{
  "hidden_size": 256,
  "n_experts": 128,
  "d_shared_expert": 192,
  "moe_layers": [0, 1, 2, 3, 4, 5, 6, 7, 8, 9, 10],
  "balance_loss": 0.0034,
  "shared_expert_gate": true,
  "norm_eps": 1e-06,
  "optimizer": "soap_variant",
  "learning_rate": 0.00524,
  "beta2": 0.98,
  "batch_tokens": 131072,
  "max_seq_len": 512,
  "train_tokens": 755700000
}
Below are experts of layer 8 (counted from 0) of a mixture-of-experts language model. Rows are named router (the router's row for the expert), gate (a neuron's input weights, with its number), up (a neuron's input weights, with its number) and show model dimensions 0-63. Each number is 200 + 30 x the weight over its row's rms, rounded and kept within 0 to 999.
Before each expert's rows: a language model's description of what the expert responds to. This comes from a sample of Wikipedia text that the model never trained on.

# expert 5
It responds to: First word-pieces of personal names in rosters, cast lists and tables, such as Dec(lan), Marc, El, Jo; also coll, dec, tre.
router,233,189,265,201,182,212,188,233,173,205,129,195,181,174,177,190,165,217,192,136,203,184,200,219,171,196,182,157,164,216,168,174,175,200,185,222,161,132,163,221,213,202,193,200,235,170,261,189,200,209,202,242,154,171,167,285,225,192,199,190,237,206,235,211
gate0,137,185,166,173,160,191,189,207,188,215,190,208,180,289,234,210,214,188,193,180,195,173,237,169,216,167,249,242,216,213,201,185,192,184,215,186,202,167,202,215,218,169,227,202,234,201,250,183,219,245,186,193,155,221,240,176,197,220,186,221,230,218,221,212
up0,209,123,205,222,247,187,190,170,186,169,121,195,218,223,208,249,259,156,189,226,172,208,250,116,212,199,145,214,182,207,184,131,181,196,230,194,205,219,173,184,288,211,191,188,232,235,181,215,209,186,187,242,192,213,146,219,190,237,201,207,225,150,212,235
gate1,282,188,170,153,190,174,205,204,182,249,190,187,223,201,223,185,173,185,247,139,190,194,211,199,207,192,196,222,202,188,154,251,187,238,175,239,218,195,209,199,201,220,236,204,217,203,238,161,179,160,194,140,188,214,226,238,202,228,246,194,165,217,172,201
up1,195,165,177,141,204,236,190,187,202,217,246,195,204,220,209,214,148,176,216,190,202,178,213,215,214,208,187,239,172,191,208,204,194,215,163,198,223,206,193,216,143,241,151,263,192,180,233,212,184,181,192,218,187,246,225,208,155,201,197,206,211,246,243,163
gate2,199,188,217,168,169,169,178,210,194,269,217,207,184,173,203,226,199,207,179,179,237,207,156,189,188,189,203,210,177,202,225,177,171,109,186,190,262,214,161,226,244,230,186,184,220,201,186,228,219,164,222,220,216,178,285,214,240,125,209,266,202,228,178,223
up2,146,184,199,195,230,198,196,191,142,191,224,225,226,182,188,225,184,201,263,229,200,165,194,231,197,192,198,178,232,176,145,168,206,132,190,211,219,197,172,122,164,250,199,209,211,231,190,219,267,166,167,226,180,240,169,199,212,172,230,188,201,150,251,243
gate3,203,219,200,217,202,197,188,256,229,226,184,128,192,172,226,242,138,217,221,148,185,219,192,203,125,225,177,226,201,188,204,163,228,203,184,243,205,179,178,200,227,212,228,214,156,186,199,186,155,175,227,167,192,189,199,175,228,144,160,164,175,240,214,190
up3,196,171,204,184,202,211,212,207,161,192,161,209,174,210,174,195,175,192,190,163,194,218,214,217,174,211,155,203,167,235,217,204,200,207,250,188,244,246,128,183,239,269,230,195,180,207,197,150,203,151,230,171,209,203,162,211,273,195,165,248,210,187,232,141
gate4,199,162,220,221,193,233,236,223,229,215,263,233,163,223,155,111,250,268,181,172,125,162,223,175,163,230,228,159,200,237,175,192,177,216,204,218,139,215,184,210,170,199,177,153,215,140,236,207,180,202,175,189,226,251,148,254,177,159,171,212,131,211,199,161
up4,199,162,176,232,190,186,193,183,183,219,173,98,200,163,171,168,234,246,205,249,212,226,181,229,146,214,214,175,234,223,219,162,169,220,180,193,220,119,212,216,174,189,177,218,160,251,231,173,213,194,215,207,184,197,223,185,194,185,243,184,197,248,260,192
gate5,203,208,174,241,219,213,163,186,175,183,191,206,272,171,168,204,238,172,201,182,157,201,256,215,168,200,228,157,173,207,208,205,179,221,206,213,241,250,171,173,216,200,205,195,211,111,159,241,187,220,145,250,216,164,196,183,226,193,200,176,223,159,146,157
up5,167,181,219,155,271,303,188,181,222,219,181,164,188,234,159,225,228,208,186,204,206,206,179,228,258,177,260,246,234,153,226,242,206,168,213,170,165,229,205,187,215,191,170,167,165,205,231,201,240,224,160,185,203,180,167,209,225,190,182,168,244,237,213,205
gate6,169,172,185,232,140,228,204,210,195,210,194,198,223,223,243,216,185,223,184,185,215,198,162,210,180,234,195,226,204,171,219,222,238,144,163,225,199,205,257,238,178,146,194,192,171,248,192,172,238,186,224,213,168,190,252,215,176,153,162,201,192,241,249,205
up6,183,238,216,205,202,159,213,194,195,225,237,235,165,217,176,160,161,155,210,244,244,186,219,174,267,179,150,163,177,267,249,183,206,210,192,172,209,184,203,231,182,203,205,225,198,237,174,187,192,176,191,181,200,166,234,219,193,171,201,182,263,248,217,194
gate7,160,217,201,254,247,156,222,230,169,197,180,198,243,233,136,195,193,194,210,160,274,170,200,181,163,227,199,192,242,182,202,187,136,227,218,209,225,218,190,233,184,202,219,184,236,235,255,155,153,201,156,170,196,217,186,182,226,195,213,215,182,220,228,145
up7,187,158,189,199,186,247,220,187,233,255,205,180,213,175,247,185,172,191,233,196,241,162,184,220,190,203,208,211,182,201,183,164,218,187,207,161,247,193,274,181,181,176,200,205,199,212,194,190,171,202,231,155,216,212,238,239,210,181,129,203,221,226,171,251
gate8,171,148,163,163,123,236,191,159,225,157,188,198,183,186,189,178,159,195,217,232,179,206,197,164,253,174,234,176,213,194,180,240,180,208,182,175,169,174,286,181,236,192,185,165,204,174,251,205,256,186,226,195,201,224,236,253,153,153,145,171,198,201,218,148
up8,211,183,183,209,217,215,146,171,220,201,188,176,177,198,225,229,224,201,191,229,215,203,219,231,168,163,234,155,216,237,235,227,189,217,253,206,189,242,158,126,178,224,190,194,157,170,194,232,149,195,214,153,187,214,230,193,226,202,229,204,191,206,182,212
gate9,174,241,182,218,225,168,164,212,158,208,184,171,205,242,154,189,197,211,228,201,236,222,182,214,256,173,172,230,188,170,223,248,162,212,235,184,176,189,204,187,182,238,209,218,169,225,241,159,203,186,218,236,234,221,247,174,186,171,222,230,190,158,190,210
up9,170,127,226,246,224,192,210,182,222,247,153,184,211,215,242,186,235,227,168,203,263,189,172,203,224,251,186,208,220,218,178,159,219,210,238,235,263,212,226,211,226,185,184,168,186,265,147,232,189,228,213,137,186,238,218,247,192,193,163,156,156,230,214,202
gate10,135,179,247,224,247,183,209,223,211,181,212,166,257,183,159,200,259,171,168,225,189,152,184,160,199,203,228,198,203,220,226,189,204,191,186,194,162,215,209,195,184,222,177,224,201,158,217,225,167,213,203,191,189,213,236,265,184,202,197,180,199,228,237,251
up10,182,173,179,208,219,228,282,166,189,260,195,167,226,194,164,195,217,189,214,237,214,201,182,249,166,214,200,185,221,181,208,207,166,160,217,153,198,206,155,213,215,223,195,157,219,225,170,229,205,128,204,189,170,227,188,225,201,178,219,203,234,229,207,201
gate11,261,189,230,203,160,190,154,142,135,202,205,139,202,181,197,198,222,183,182,193,184,213,259,224,152,211,201,196,254,256,172,178,208,181,161,198,179,182,198,191,185,206,271,179,152,206,219,183,217,253,188,180,107,179,179,235,139,161,213,157,142,206,216,209
up11,180,197,212,197,244,236,246,192,210,162,234,241,173,239,246,187,204,171,229,226,188,216,210,223,156,185,222,231,177,201,179,227,161,176,194,211,178,189,216,222,203,200,196,165,269,162,177,196,213,231,203,249,205,210,161,176,195,180,233,217,182,204,234,177
gate12,235,185,200,211,228,250,211,194,206,210,218,222,220,206,219,181,202,185,196,206,227,228,246,238,165,222,240,223,231,219,207,206,207,196,193,185,127,193,191,162,268,220,201,154,179,134,273,210,204,218,207,177,161,147,238,170,250,230,215,159,219,190,249,186
up12,194,227,229,209,152,191,201,162,291,190,163,225,182,195,155,132,199,226,210,200,131,171,209,180,153,249,229,215,142,212,185,233,143,175,249,248,162,173,208,246,241,210,183,194,198,205,200,252,184,179,176,283,200,221,187,181,229,226,210,256,196,182,165,223
gate13,171,230,167,223,215,245,154,225,194,189,233,210,145,211,175,212,210,185,165,188,237,214,211,186,189,253,174,211,175,201,216,204,184,218,196,162,192,169,175,193,241,207,262,211,237,182,167,146,205,220,233,261,184,205,212,196,156,156,222,210,196,166,231,235
up13,195,183,172,223,188,186,260,233,201,231,145,201,193,212,201,181,205,202,206,204,205,193,238,162,212,186,200,224,237,198,230,188,200,252,197,188,244,190,247,223,230,165,129,198,210,207,166,236,153,201,243,145,194,193,242,215,179,206,187,251,186,284,212,187
gate14,199,201,247,192,208,167,197,270,201,222,263,207,174,211,190,217,169,221,213,216,272,215,172,206,167,220,228,199,150,137,198,177,233,193,144,256,249,234,266,197,121,149,215,217,185,243,172,176,220,206,179,162,234,257,216,205,185,186,211,203,219,218,185,231
up14,222,200,178,206,240,231,198,208,187,220,183,173,206,177,191,221,223,183,199,191,200,241,141,260,208,221,161,218,222,180,158,171,204,237,141,209,185,149,232,169,215,247,216,192,210,173,179,190,205,213,205,198,162,214,176,223,204,234,245,219,168,190,189,224
gate15,258,194,274,215,200,212,251,228,231,162,221,165,182,157,190,210,199,196,197,174,218,205,188,221,162,233,220,207,132,204,244,199,163,201,126,205,113,243,217,193,239,200,267,165,224,133,203,198,197,216,233,224,219,211,183,211,167,209,211,253,169,235,209,221
up15,169,160,229,221,152,146,199,160,223,235,182,240,197,174,217,202,226,208,218,211,221,220,211,211,201,219,198,189,192,219,216,160,216,266,232,181,215,156,213,276,144,227,151,187,215,187,193,176,171,166,198,189,193,202,149,198,191,161,223,199,158,215,238,156
gate16,208,175,251,192,155,213,187,237,147,217,227,172,175,238,157,232,162,202,214,203,205,206,236,198,194,178,212,176,160,113,191,182,186,141,224,167,216,142,184,181,194,196,215,180,208,184,276,208,215,198,154,188,173,188,203,173,242,271,190,152,210,168,216,219
up16,238,177,183,196,252,181,205,167,228,250,155,226,252,184,244,151,203,228,163,225,204,201,220,201,188,139,272,257,160,232,226,172,219,226,139,224,219,192,181,209,179,197,175,168,226,218,176,219,226,157,186,225,207,200,260,206,217,179,220,229,241,204,184,221
gate17,199,197,208,167,180,177,186,186,112,183,173,186,212,219,181,228,153,208,188,242,183,235,231,144,212,243,203,235,203,208,197,177,240,190,179,220,163,247,261,196,252,147,174,215,218,186,172,225,164,244,225,224,244,174,91,186,178,192,177,223,231,218,215,216
up17,187,217,193,246,212,194,157,191,221,195,270,199,227,146,168,212,186,192,203,170,185,177,204,125,271,198,161,181,215,208,174,228,224,169,189,185,207,216,179,248,196,241,156,231,205,197,232,186,186,231,197,181,172,269,215,217,218,236,193,177,219,171,173,205
gate18,189,185,231,210,186,242,236,178,195,154,243,176,186,215,161,227,189,229,155,214,199,235,155,195,198,186,131,227,196,219,176,169,198,209,201,229,226,155,185,243,213,221,142,117,248,219,221,156,239,210,193,242,216,208,176,225,260,218,145,200,211,151,280,176
up18,180,199,176,199,231,209,236,203,138,178,187,203,193,160,205,225,227,147,262,179,181,186,169,218,211,162,163,189,201,190,180,150,202,199,209,168,164,193,175,172,151,170,182,257,224,213,212,231,249,173,194,212,191,192,182,223,216,202,191,169,159,234,227,239
gate19,220,181,225,214,212,164,196,165,204,192,215,167,215,201,206,266,207,202,205,157,229,177,234,187,164,205,216,133,158,159,187,192,186,183,219,183,199,221,171,228,224,219,146,139,212,242,194,213,150,197,145,200,195,251,209,229,230,178,185,181,241,182,262,194
up19,202,218,215,183,191,208,186,186,196,175,213,192,146,179,179,217,221,185,212,158,191,211,219,219,173,163,166,252,222,235,260,191,196,153,224,211,208,203,226,179,208,161,166,226,157,266,249,200,167,247,143,183,129,212,192,211,222,225,183,218,146,214,173,195
gate20,166,220,139,229,181,206,223,213,139,216,241,233,228,133,224,213,190,153,211,232,246,229,231,241,209,204,219,200,167,189,173,183,181,185,173,213,250,224,171,174,191,227,192,216,179,219,205,209,202,223,195,241,212,177,168,185,190,274,185,157,249,155,244,285
up20,191,223,195,190,210,223,213,188,209,201,206,194,197,195,232,199,192,158,219,155,170,197,203,187,169,234,202,140,202,250,184,147,185,263,253,183,187,171,148,164,198,152,200,183,214,239,250,231,199,178,175,197,222,211,186,212,274,255,163,223,197,182,248,195
gate21,173,195,160,180,256,216,230,213,203,212,242,215,213,245,237,208,216,214,213,182,190,157,206,230,222,156,199,198,238,205,239,169,203,178,167,174,204,168,198,228,199,188,183,217,160,189,234,167,221,193,202,268,227,164,275,228,204,217,178,197,169,220,195,177
up21,180,200,159,213,241,234,163,180,203,192,160,212,208,166,200,242,145,241,245,202,199,208,186,217,176,186,236,180,262,172,226,122,206,180,126,202,178,179,202,177,221,126,243,181,237,200,248,230,196,210,225,201,180,171,194,241,295,211,231,224,225,268,217,222
gate22,220,225,236,215,188,170,189,220,177,214,213,178,224,191,160,225,224,254,229,218,186,211,224,201,160,184,213,136,215,248,159,170,198,133,212,195,228,213,189,181,192,211,205,179,198,213,206,209,249,144,168,173,177,209,217,147,197,193,220,188,181,208,223,175
up22,244,172,197,168,159,212,222,254,203,177,225,166,187,194,214,225,210,200,234,239,159,261,214,197,207,228,212,219,186,186,155,218,208,158,237,217,221,252,206,219,193,177,225,197,233,278,187,215,161,142,178,211,210,186,226,197,165,213,160,145,162,197,201,231
gate23,185,186,220,173,154,217,296,186,216,209,210,141,225,147,224,202,260,242,234,176,190,222,225,178,211,181,197,140,236,187,259,214,181,223,231,192,195,219,239,187,180,172,200,198,200,203,231,198,214,194,190,190,268,226,213,226,240,203,195,195,260,300,235,188
up23,182,206,183,213,189,210,177,186,259,222,193,212,183,218,190,188,249,201,264,220,223,260,234,201,195,242,192,203,173,192,243,169,245,188,206,242,184,181,264,143,217,186,262,182,213,232,207,182,179,198,240,245,180,177,247,191,174,254,201,193,216,227,142,213
gate24,232,203,212,220,246,204,206,174,192,216,169,263,184,162,199,192,196,209,175,185,228,194,176,219,118,246,194,208,178,178,232,207,233,190,204,200,182,187,208,213,137,204,194,199,258,199,195,254,254,190,175,171,177,251,170,202,206,220,180,218,198,248,177,286
up24,201,232,269,224,154,215,210,185,196,243,243,213,178,146,205,248,160,182,161,177,184,233,198,226,236,246,211,242,178,178,173,185,219,199,220,230,144,219,168,190,191,192,188,175,205,225,233,289,215,204,209,160,183,178,200,186,198,221,207,160,176,218,180,251
gate25,250,187,216,236,196,158,240,227,213,216,191,194,198,262,215,184,212,184,171,198,211,180,175,223,194,150,186,216,263,199,212,209,233,191,220,184,212,189,153,185,159,209,194,184,142,182,165,153,168,246,218,191,211,243,157,246,216,154,182,197,195,190,204,190
up25,213,198,163,236,152,236,231,239,190,178,201,214,187,145,140,227,238,172,247,204,256,186,183,223,190,170,172,177,237,193,228,162,241,161,192,231,240,182,215,174,196,226,195,189,205,263,218,159,199,181,199,236,188,195,241,224,170,191,172,204,275,235,187,251
gate26,192,240,175,169,208,211,210,210,235,222,249,198,192,231,205,205,193,183,178,172,177,211,231,224,212,251,173,248,177,155,232,226,216,142,222,195,229,212,183,215,254,161,220,222,208,233,234,221,155,178,167,155,163,180,179,146,232,194,212,168,204,204,204,250
up26,185,200,216,201,214,202,210,180,152,153,218,195,184,246,210,252,177,191,240,196,237,208,188,205,235,147,202,218,150,199,210,149,215,175,152,165,203,241,211,212,114,218,244,192,180,179,151,204,204,231,210,212,182,210,194,205,233,209,175,190,219,202,121,201
gate27,137,173,197,221,138,184,182,237,188,193,186,201,183,219,208,210,203,147,162,182,253,268,187,234,189,142,189,167,181,174,145,184,249,180,181,157,188,187,260,183,212,190,185,203,182,236,219,221,178,238,167,147,263,216,224,250,194,159,200,207,197,189,216,252
up27,260,183,203,185,201,252,198,230,221,240,209,186,195,179,174,157,231,186,254,187,212,208,209,226,154,198,229,182,201,168,205,160,230,223,213,176,239,240,206,167,205,185,164,180,186,201,136,200,184,183,208,184,244,213,145,206,159,233,190,222,157,190,197,144
gate28,190,207,221,214,213,164,257,179,238,187,214,206,207,191,244,157,211,182,208,201,160,211,250,178,212,193,203,195,180,145,218,256,172,231,174,185,175,222,247,114,248,232,171,222,159,213,261,186,173,201,195,159,210,180,158,196,198,210,192,193,202,230,234,193
up28,153,163,137,239,195,266,207,101,172,245,172,228,258,189,188,193,242,203,192,186,199,210,227,212,183,205,130,184,169,182,170,203,217,199,219,191,220,193,171,173,234,209,190,170,189,179,172,234,173,177,207,211,175,188,201,253,193,228,180,234,250,232,167,215
gate29,157,199,208,203,236,231,200,183,231,218,163,208,200,227,200,159,192,221,243,163,184,172,201,215,187,204,209,182,211,188,250,221,164,237,202,208,251,200,210,206,217,220,151,187,183,115,218,247,207,164,168,153,113,227,163,223,224,218,220,149,197,198,243,202
up29,227,201,189,212,219,190,191,169,212,177,188,224,189,243,169,245,236,232,230,186,235,170,177,210,236,170,205,196,220,196,190,164,180,133,251,190,246,163,218,171,150,166,222,183,189,202,182,209,166,150,252,240,140,154,214,188,226,222,207,218,192,224,240,219
gate30,196,217,215,218,219,226,187,231,139,242,196,222,225,216,159,215,183,212,187,173,207,219,230,215,204,240,195,202,179,166,167,167,204,159,229,248,234,204,197,207,159,175,241,157,169,213,212,148,174,175,204,211,150,166,186,182,251,216,230,238,203,211,214,182
up30,172,193,221,222,178,194,205,238,212,229,191,171,214,179,191,202,175,237,188,221,198,189,201,229,185,243,237,176,234,211,223,219,188,263,220,234,229,176,181,168,186,214,205,242,205,230,173,240,156,199,190,173,239,218,235,180,155,196,165,213,242,180,214,215
gate31,185,153,172,248,219,210,221,235,229,177,189,165,259,234,176,265,223,225,148,210,194,217,219,161,170,144,227,227,176,234,195,203,160,201,193,151,215,213,234,189,190,227,266,189,224,170,183,168,190,199,204,229,211,208,204,217,183,199,199,162,185,198,199,157
up31,221,190,182,216,184,229,234,209,161,181,232,200,224,203,203,163,164,202,174,219,204,194,181,188,203,242,181,239,182,170,195,192,202,181,194,208,252,192,239,235,186,192,180,159,183,161,258,209,159,186,169,219,167,268,183,168,202,202,179,172,188,180,182,230
gate32,227,148,173,190,145,254,213,192,178,251,210,200,184,198,166,206,257,145,206,146,209,185,174,209,169,202,246,182,153,196,218,178,212,232,199,181,214,213,222,215,160,196,188,149,199,183,161,198,260,218,159,253,158,211,177,154,258,221,209,205,196,203,200,231
up32,215,229,162,156,218,182,190,174,249,180,175,233,238,152,245,225,184,187,195,214,212,125,203,201,230,219,188,215,213,261,204,176,209,175,155,189,177,217,156,211,159,190,215,198,227,203,195,180,234,229,221,222,234,187,175,223,173,187,185,182,155,172,195,200
gate33,207,193,179,183,185,188,206,197,218,189,204,222,217,213,233,181,150,224,190,170,216,201,233,161,301,245,165,225,195,189,170,199,189,177,196,141,200,200,216,197,266,233,203,164,200,211,191,169,155,238,215,172,201,111,204,228,177,222,200,199,189,249,156,168
up33,173,243,163,190,205,180,185,198,260,208,243,196,196,233,198,207,204,272,226,194,178,150,273,240,158,240,146,176,209,185,201,238,194,238,176,153,196,184,203,231,212,170,235,215,212,201,230,238,179,204,246,185,195,229,174,202,177,175,186,176,206,165,248,206
gate34,214,193,190,158,157,206,146,167,205,213,187,233,206,216,183,179,227,175,236,206,234,202,244,173,188,176,165,165,151,193,237,241,197,210,176,199,168,178,177,192,206,192,183,179,237,188,171,225,205,182,172,231,188,150,227,223,153,162,201,259,167,212,196,197
up34,172,118,219,180,201,182,183,197,269,243,205,209,177,190,179,235,216,171,247,259,227,210,219,154,202,228,213,158,186,230,206,208,210,220,159,238,217,189,193,185,192,167,188,173,217,207,186,247,188,227,192,179,188,222,201,227,202,144,156,221,202,259,190,219
gate35,238,183,217,169,204,218,223,155,225,193,219,147,190,218,234,271,146,219,222,192,212,193,192,156,184,189,228,198,224,204,156,200,180,220,273,187,217,155,207,184,190,206,277,204,184,154,224,187,160,170,162,199,195,192,189,221,168,196,166,144,196,170,189,174
up35,202,176,189,195,152,179,232,195,231,215,188,246,246,255,200,179,210,126,177,179,202,181,243,262,173,211,204,158,210,296,249,242,174,199,193,127,194,207,186,190,227,160,233,180,208,154,212,235,213,194,206,215,226,256,250,217,216,164,197,184,200,164,207,187
gate36,181,239,266,216,201,186,177,202,195,192,213,211,208,216,221,223,200,166,170,243,202,221,169,173,191,204,242,204,191,202,214,188,206,203,185,245,192,220,178,229,194,190,174,208,188,228,212,208,221,218,227,128,191,186,195,220,158,193,179,207,143,190,208,270
up36,234,173,227,220,168,195,213,297,147,258,180,194,260,181,176,175,224,168,195,202,188,241,251,185,263,180,260,103,180,229,192,216,206,199,225,166,169,207,251,210,151,208,201,161,162,184,192,230,174,147,192,202,224,182,161,193,214,193,168,249,194,170,178,210
gate37,220,261,241,226,202,236,198,211,183,193,159,173,211,185,222,242,199,157,209,200,195,221,208,227,212,180,206,168,238,205,252,179,216,152,205,227,206,172,236,175,177,237,185,222,151,163,151,172,140,140,239,245,164,192,141,191,137,211,183,190,214,191,215,176
up37,203,237,152,261,234,216,176,197,188,198,178,223,212,228,266,173,232,193,233,238,198,252,178,242,152,198,216,217,219,178,214,187,160,187,197,208,220,187,256,150,189,177,186,228,208,222,306,161,248,162,271,191,172,186,231,149,222,212,177,186,192,210,251,218
gate38,201,242,204,181,185,268,215,201,167,199,203,199,227,250,236,216,177,212,202,129,181,216,244,172,215,168,230,214,188,181,224,245,242,180,224,221,223,222,184,209,176,133,184,181,191,219,176,251,236,215,228,256,191,152,194,170,234,201,247,213,232,168,160,239
up38,209,217,226,189,187,214,176,213,166,242,203,143,181,220,221,191,181,195,197,185,217,229,220,168,201,197,215,243,182,172,153,198,210,242,173,194,228,179,204,230,275,142,201,186,195,167,191,176,190,181,260,179,184,222,176,182,234,184,224,268,248,154,194,226
gate39,198,179,197,186,185,210,173,173,182,216,181,223,160,193,215,250,190,138,222,180,244,234,214,175,141,232,213,187,156,200,172,271,226,156,175,232,168,206,214,129,213,281,209,189,266,238,205,181,203,212,156,177,170,204,214,198,259,175,198,186,177,275,227,204
up39,138,204,178,207,197,199,246,213,157,189,145,161,184,227,258,201,209,195,212,216,177,152,182,229,202,188,160,227,192,117,237,189,183,199,142,207,177,184,191,229,198,200,181,215,180,258,153,114,140,200,201,176,166,241,235,187,171,207,174,135,223,264,200,180
gate40,201,149,211,197,172,184,218,260,224,204,222,206,142,215,269,213,156,214,180,180,208,135,164,172,232,212,202,141,203,171,150,216,191,227,238,172,235,240,204,232,272,182,252,184,191,188,232,198,219,247,209,207,195,177,194,212,261,186,174,177,230,169,219,211
up40,232,235,152,252,187,222,180,192,229,239,204,165,181,208,258,229,194,181,222,172,169,208,163,191,187,210,210,187,217,168,166,210,198,240,190,226,177,179,168,195,188,217,244,198,244,201,154,195,191,226,164,227,169,223,185,179,167,218,234,178,164,204,168,143
gate41,217,189,207,198,238,160,176,196,241,223,180,202,230,214,215,150,194,211,185,221,247,246,185,207,201,181,253,192,151,117,192,203,147,280,209,166,205,196,196,189,199,164,207,211,214,177,179,228,225,221,215,207,225,226,226,212,193,178,151,175,151,218,182,238
up41,205,255,256,162,179,174,192,259,157,229,237,187,201,204,249,244,184,168,190,156,168,280,233,181,162,190,154,184,197,242,195,204,220,160,165,210,203,180,192,147,183,244,192,183,213,197,193,190,176,192,227,237,250,183,206,179,203,199,228,220,228,233,169,169
gate42,188,236,263,223,167,211,196,232,163,229,263,214,190,204,212,217,248,209,214,177,211,196,181,236,190,174,208,185,215,234,194,224,221,244,253,172,188,183,195,206,240,195,241,183,222,247,227,186,160,212,182,200,144,199,166,183,212,188,212,158,213,183,195,261
up42,193,208,131,234,216,214,226,204,223,170,155,179,86,228,157,201,205,272,202,206,223,207,174,211,215,234,188,217,200,206,212,184,195,195,206,161,208,172,162,195,238,153,216,204,241,217,135,182,173,185,175,174,194,219,170,180,142,228,237,216,225,185,166,181
gate43,194,206,210,160,161,196,237,189,203,186,169,207,150,206,170,208,201,240,204,235,204,170,194,193,219,160,163,167,186,209,169,229,119,187,214,211,170,172,239,144,251,213,224,199,234,237,211,195,252,162,160,208,232,211,231,222,205,176,179,174,231,214,162,171
up43,206,224,180,195,286,170,189,200,163,196,187,165,180,171,221,189,219,192,205,186,215,202,270,188,211,191,249,158,182,164,211,140,202,221,194,200,189,131,219,199,229,160,222,250,152,195,220,181,167,197,201,213,205,182,148,195,232,204,144,210,195,153,177,252
gate44,175,180,216,197,182,206,174,182,193,188,208,222,170,191,206,190,172,204,195,199,194,249,234,179,183,168,186,207,239,179,218,237,211,194,134,267,151,147,202,262,199,164,187,173,202,229,202,221,192,204,190,185,141,203,250,220,173,133,239,198,274,241,233,210
up44,186,187,170,247,229,215,224,207,188,183,242,203,194,140,250,180,193,199,217,256,242,229,166,216,208,220,190,220,213,170,213,152,194,221,228,245,182,231,189,194,225,181,179,206,200,227,228,183,163,250,187,272,167,150,237,233,196,178,182,177,152,131,198,235
gate45,265,192,194,155,241,201,233,249,186,200,171,203,197,235,231,130,181,184,163,172,219,175,171,198,172,243,254,210,195,208,174,248,186,148,150,157,178,210,171,222,201,194,152,187,210,225,181,230,180,169,208,202,239,208,248,202,206,212,207,204,219,242,202,199
up45,237,184,222,227,170,183,174,211,239,164,180,204,228,191,159,195,243,166,170,150,154,168,180,176,197,195,207,183,198,236,198,190,190,158,147,224,210,194,218,141,205,216,183,180,195,211,252,218,252,259,236,236,176,201,228,182,181,209,232,182,175,217,217,185
gate46,208,206,203,214,205,233,247,143,206,216,211,186,147,161,184,114,173,220,244,210,194,135,209,189,226,189,212,212,213,193,185,172,191,197,172,193,195,229,192,185,205,162,149,186,199,238,224,192,202,193,193,170,198,203,202,182,216,171,177,181,176,236,181,134
up46,198,236,179,180,219,240,204,194,192,220,227,193,165,185,206,223,167,210,196,208,207,178,151,223,218,269,236,235,227,159,167,197,169,229,193,118,242,205,209,227,201,204,201,207,205,254,205,186,251,212,154,195,245,170,194,114,227,200,170,200,192,171,223,195
gate47,199,240,206,200,177,247,210,222,204,202,202,191,189,220,262,217,236,156,218,197,204,198,206,163,192,199,200,207,181,237,185,233,222,189,194,163,210,224,151,187,264,210,235,206,146,184,218,180,159,185,222,244,186,220,207,202,249,188,196,217,222,191,242,246
up47,193,247,212,159,148,228,164,168,213,225,247,255,174,163,183,77,138,185,227,186,162,228,209,242,209,212,191,213,190,193,183,191,211,230,163,165,236,201,196,238,217,210,180,164,196,228,147,206,222,216,205,216,208,200,168,202,203,233,177,185,243,142,202,205
gate48,219,173,232,281,198,198,179,202,174,168,204,187,172,174,192,157,198,180,162,218,231,211,226,216,213,198,193,153,209,175,252,213,184,191,230,236,234,265,183,155,193,201,143,219,200,232,206,197,218,211,195,174,182,215,202,170,233,163,159,287,158,154,203,183
up48,239,222,197,192,214,191,194,197,153,230,206,218,166,247,198,169,193,168,190,201,208,209,211,237,211,223,213,229,188,232,208,174,211,238,174,209,230,178,225,226,198,234,216,182,216,201,241,201,168,239,187,200,217,272,247,166,243,238,199,196,280,201,239,202
gate49,198,177,143,203,220,227,173,203,173,169,180,149,230,152,214,202,174,207,226,194,203,175,168,222,203,175,182,184,206,126,178,206,180,179,176,178,201,216,170,218,140,200,167,151,205,140,213,177,258,167,162,248,176,189,183,200,241,232,210,193,187,203,215,150
up49,169,233,200,237,238,203,224,212,234,160,224,164,213,189,245,194,231,134,218,205,197,195,148,212,229,153,134,210,233,158,169,196,184,209,160,155,200,224,250,188,211,205,196,203,199,172,228,211,187,181,204,174,179,196,200,181,195,189,271,197,266,191,160,238
gate50,193,177,227,218,213,153,159,204,182,247,193,198,243,242,201,241,208,180,238,186,189,196,214,189,236,189,213,195,222,144,189,139,204,175,187,191,194,181,187,205,224,173,228,186,173,191,222,177,205,219,233,212,227,125,208,214,228,211,163,172,210,138,207,168
up50,242,182,196,190,171,176,162,241,251,199,154,180,211,187,207,202,221,164,202,188,210,181,184,233,207,194,153,209,170,175,248,192,177,188,158,182,212,158,181,205,233,222,229,180,190,158,147,162,226,191,196,142,214,271,200,218,272,297,187,228,184,115,229,180
gate51,236,159,219,190,200,256,158,177,205,191,203,167,169,203,211,198,207,178,193,160,158,171,237,219,184,206,198,212,200,245,138,187,189,255,171,268,218,215,167,154,263,254,193,144,159,162,183,216,200,211,210,237,156,248,174,179,157,186,222,215,213,216,165,195
up51,238,167,220,243,245,217,157,246,131,206,205,181,181,202,165,186,188,218,157,198,193,189,183,184,173,190,175,193,191,167,161,201,143,191,244,181,215,203,224,150,177,187,176,205,178,248,208,241,181,187,192,195,250,158,137,211,187,178,203,199,126,226,192,135
gate52,182,264,159,181,197,237,208,182,247,166,178,219,162,225,163,192,169,229,156,173,211,227,225,193,181,178,239,179,245,173,207,161,146,212,149,239,180,194,114,182,209,143,203,193,213,200,188,192,246,231,209,193,155,131,166,210,269,162,232,209,163,173,207,198
up52,237,229,171,176,202,246,175,201,170,197,204,219,202,179,165,185,241,181,183,166,188,189,166,194,219,161,208,238,212,228,196,132,174,220,178,162,236,212,166,220,159,232,240,185,239,205,185,193,209,237,189,234,145,191,162,196,224,204,210,155,154,187,219,177